Weights of a small mixture-of-experts language model, trained from scratch on English Wikipedia.
Size: 13 layers, width 448, vocabulary 16384.
Experts: 48 experts in each of 13 layers, 6 picks a token, a softmax router.
Below are experts of layer 3 (counted from 0) of a mixture-of-experts language model. Rows are named router (the router's row for the expert), gate (a neuron's input weights, with its number), up (a neuron's input weights, with its number), down (a neuron's output weights, with its number) and show model dimensions 168-223. Each number is 200 + 20 x the weight over its row's rms, rounded and kept within 0 to 999.
After each expert's rows: a language model's description of what the expert responds to; "gets" lists some tokens that make up at least twice as much of what it gets as of all text. This comes from a sample of Wikipedia text that the model never trained on. Tokens count by the router's weight.

# expert 18
router,209,229,225,186,183,220,216,227,238,216,173,175,183,191,223,177,172,171,186,181,183,186,200,226,193,188,185,180,215,186,202,230,222,177,197,173,175,224,222,170,218,224,182,224,175,217,190,213,218,213,219,190,176,219,176,177
gate0,193,185,204,206,184,160,164,199,213,210,185,220,198,185,179,216,226,215,209,200,206,173,170,165,197,184,201,181,200,201,176,198,190,219,193,204,224,205,219,226,180,185,201,212,143,226,185,188,199,220,224,222,228,214,185,188
up0,214,175,177,210,210,169,177,183,204,212,184,190,202,182,185,216,205,224,227,209,186,216,200,165,193,175,209,184,167,210,190,169,171,212,233,208,195,177,195,192,148,192,208,192,242,229,204,203,201,184,185,226,211,212,189,216
down0,217,186,181,237,185,212,209,188,174,169,204,198,206,186,212,194,189,201,192,215,183,195,235,204,196,185,201,193,206,206,174,199,184,173,192,167,173,181,160,173,194,181,209,200,238,224,222,183,220,197,199,173,229,169,179,185
What it handles: Commas and conjunctions
gets: ", ", "and ", "was ", "in ", "is ", ")"

# expert 30
router,212,225,222,186,180,214,215,223,234,215,169,175,180,189,215,173,182,175,188,179,191,184,194,216,191,188,181,177,228,184,207,235,216,169,201,166,177,219,223,187,215,220,187,224,172,211,192,215,227,220,223,189,167,218,175,176
gate0,197,169,231,200,203,232,165,201,203,272,203,188,180,223,205,211,213,220,197,201,216,204,184,224,198,220,206,193,196,185,237,203,191,214,205,232,207,183,211,176,197,198,223,197,171,185,173,184,184,179,172,177,192,245,197,185
up0,207,175,170,201,205,248,205,174,206,220,205,205,178,182,229,194,189,203,243,198,205,180,176,200,210,212,197,231,186,219,204,201,183,194,204,200,191,201,203,190,212,152,199,206,161,209,217,160,180,201,165,188,217,139,182,187
down0,218,228,195,217,187,201,232,225,234,189,192,251,198,204,223,226,203,222,219,183,182,172,205,198,199,185,225,195,181,216,197,179,197,204,181,188,211,181,207,209,179,184,188,202,215,200,276,250,212,231,205,217,209,199,196,199
What it handles: Commas and list dashes
gets: ", ", "of ", "| ", "-", ": ", "("

# expert 16
router,210,230,230,181,190,214,219,227,238,213,172,178,182,188,223,176,178,175,183,176,183,182,197,222,195,187,182,179,218,185,201,221,218,168,202,175,177,224,220,182,218,223,185,220,173,212,190,218,222,214,223,187,170,219,177,180
gate0,179,182,190,213,213,196,199,183,190,218,217,201,217,225,185,201,195,216,216,207,167,176,175,211,183,215,210,200,197,199,229,175,203,241,243,220,212,195,168,211,235,235,202,189,224,209,184,218,184,212,182,186,202,154,209,227
up0,204,182,156,184,192,175,188,182,175,178,172,161,201,220,224,237,200,229,209,161,221,214,180,164,208,198,195,237,173,172,221,178,170,186,227,190,204,169,201,204,222,181,195,206,208,210,190,173,180,192,204,201,188,174,204,235
down0,175,201,187,208,188,222,190,216,240,204,193,174,208,221,182,159,204,191,171,212,208,224,226,191,222,215,201,234,229,194,196,212,204,208,204,208,215,208,226,213,222,208,234,201,178,181,199,228,193,171,194,204,174,194,221,204
What it handles: Final year digits
gets: "-", "1", "–", "2", "3", "in "

# expert 2
router,210,225,226,185,177,216,216,220,236,218,175,177,178,190,223,178,174,176,185,177,187,183,199,224,194,186,184,179,221,185,200,229,216,172,204,174,175,216,219,177,213,221,182,222,177,214,191,214,224,213,221,192,172,219,178,173
gate0,209,214,199,189,208,210,188,216,174,208,218,207,241,170,194,180,207,195,206,165,173,204,189,183,194,152,210,204,247,228,214,201,181,226,212,211,221,210,187,238,223,180,174,181,223,229,221,200,201,203,217,197,215,239,142,208
up0,212,204,178,222,201,229,162,227,206,196,193,213,241,186,210,197,213,206,197,197,206,208,167,190,181,198,196,217,184,211,208,214,207,214,220,180,251,210,220,195,198,183,160,206,202,189,209,192,198,208,185,204,239,203,207,209
down0,194,207,219,205,197,210,211,216,212,211,185,237,189,235,196,207,227,211,192,192,209,209,218,225,221,218,237,188,169,185,179,172,176,166,173,197,184,211,211,200,208,196,211,238,188,215,155,196,218,203,185,178,190,199,227,191
What it handles: Name-initial word pieces
gets: "R", "er", "m", "H", "F", "J"

# expert 42
router,208,198,241,188,178,224,216,200,213,206,177,208,183,181,233,153,206,184,212,157,221,182,233,198,190,207,175,201,194,184,178,191,230,191,179,159,183,195,207,195,208,230,193,218,180,192,214,207,227,204,240,198,184,211,195,200
gate0,182,214,145,203,216,198,184,204,215,183,204,233,188,231,144,195,192,197,220,199,183,198,198,204,188,226,195,188,208,225,218,201,184,170,195,233,231,233,192,225,202,185,200,195,240,210,171,252,197,220,211,208,189,186,248,186
up0,173,189,167,196,247,203,205,200,208,187,193,249,197,214,162,194,216,217,200,191,187,212,186,189,199,229,192,170,196,203,220,163,165,182,175,212,238,234,199,203,187,190,178,192,228,199,164,244,170,194,205,238,203,197,231,201
down0,196,216,209,181,199,176,204,175,197,211,231,220,208,158,229,169,206,222,201,207,198,235,212,172,178,159,227,191,229,211,201,206,184,235,187,183,185,225,204,160,206,173,201,195,208,190,209,192,197,215,222,245,161,198,233,184
What it handles: Line starts and table cells
gets: ". ", "\n", ", ", "| ", "\n\n", "- "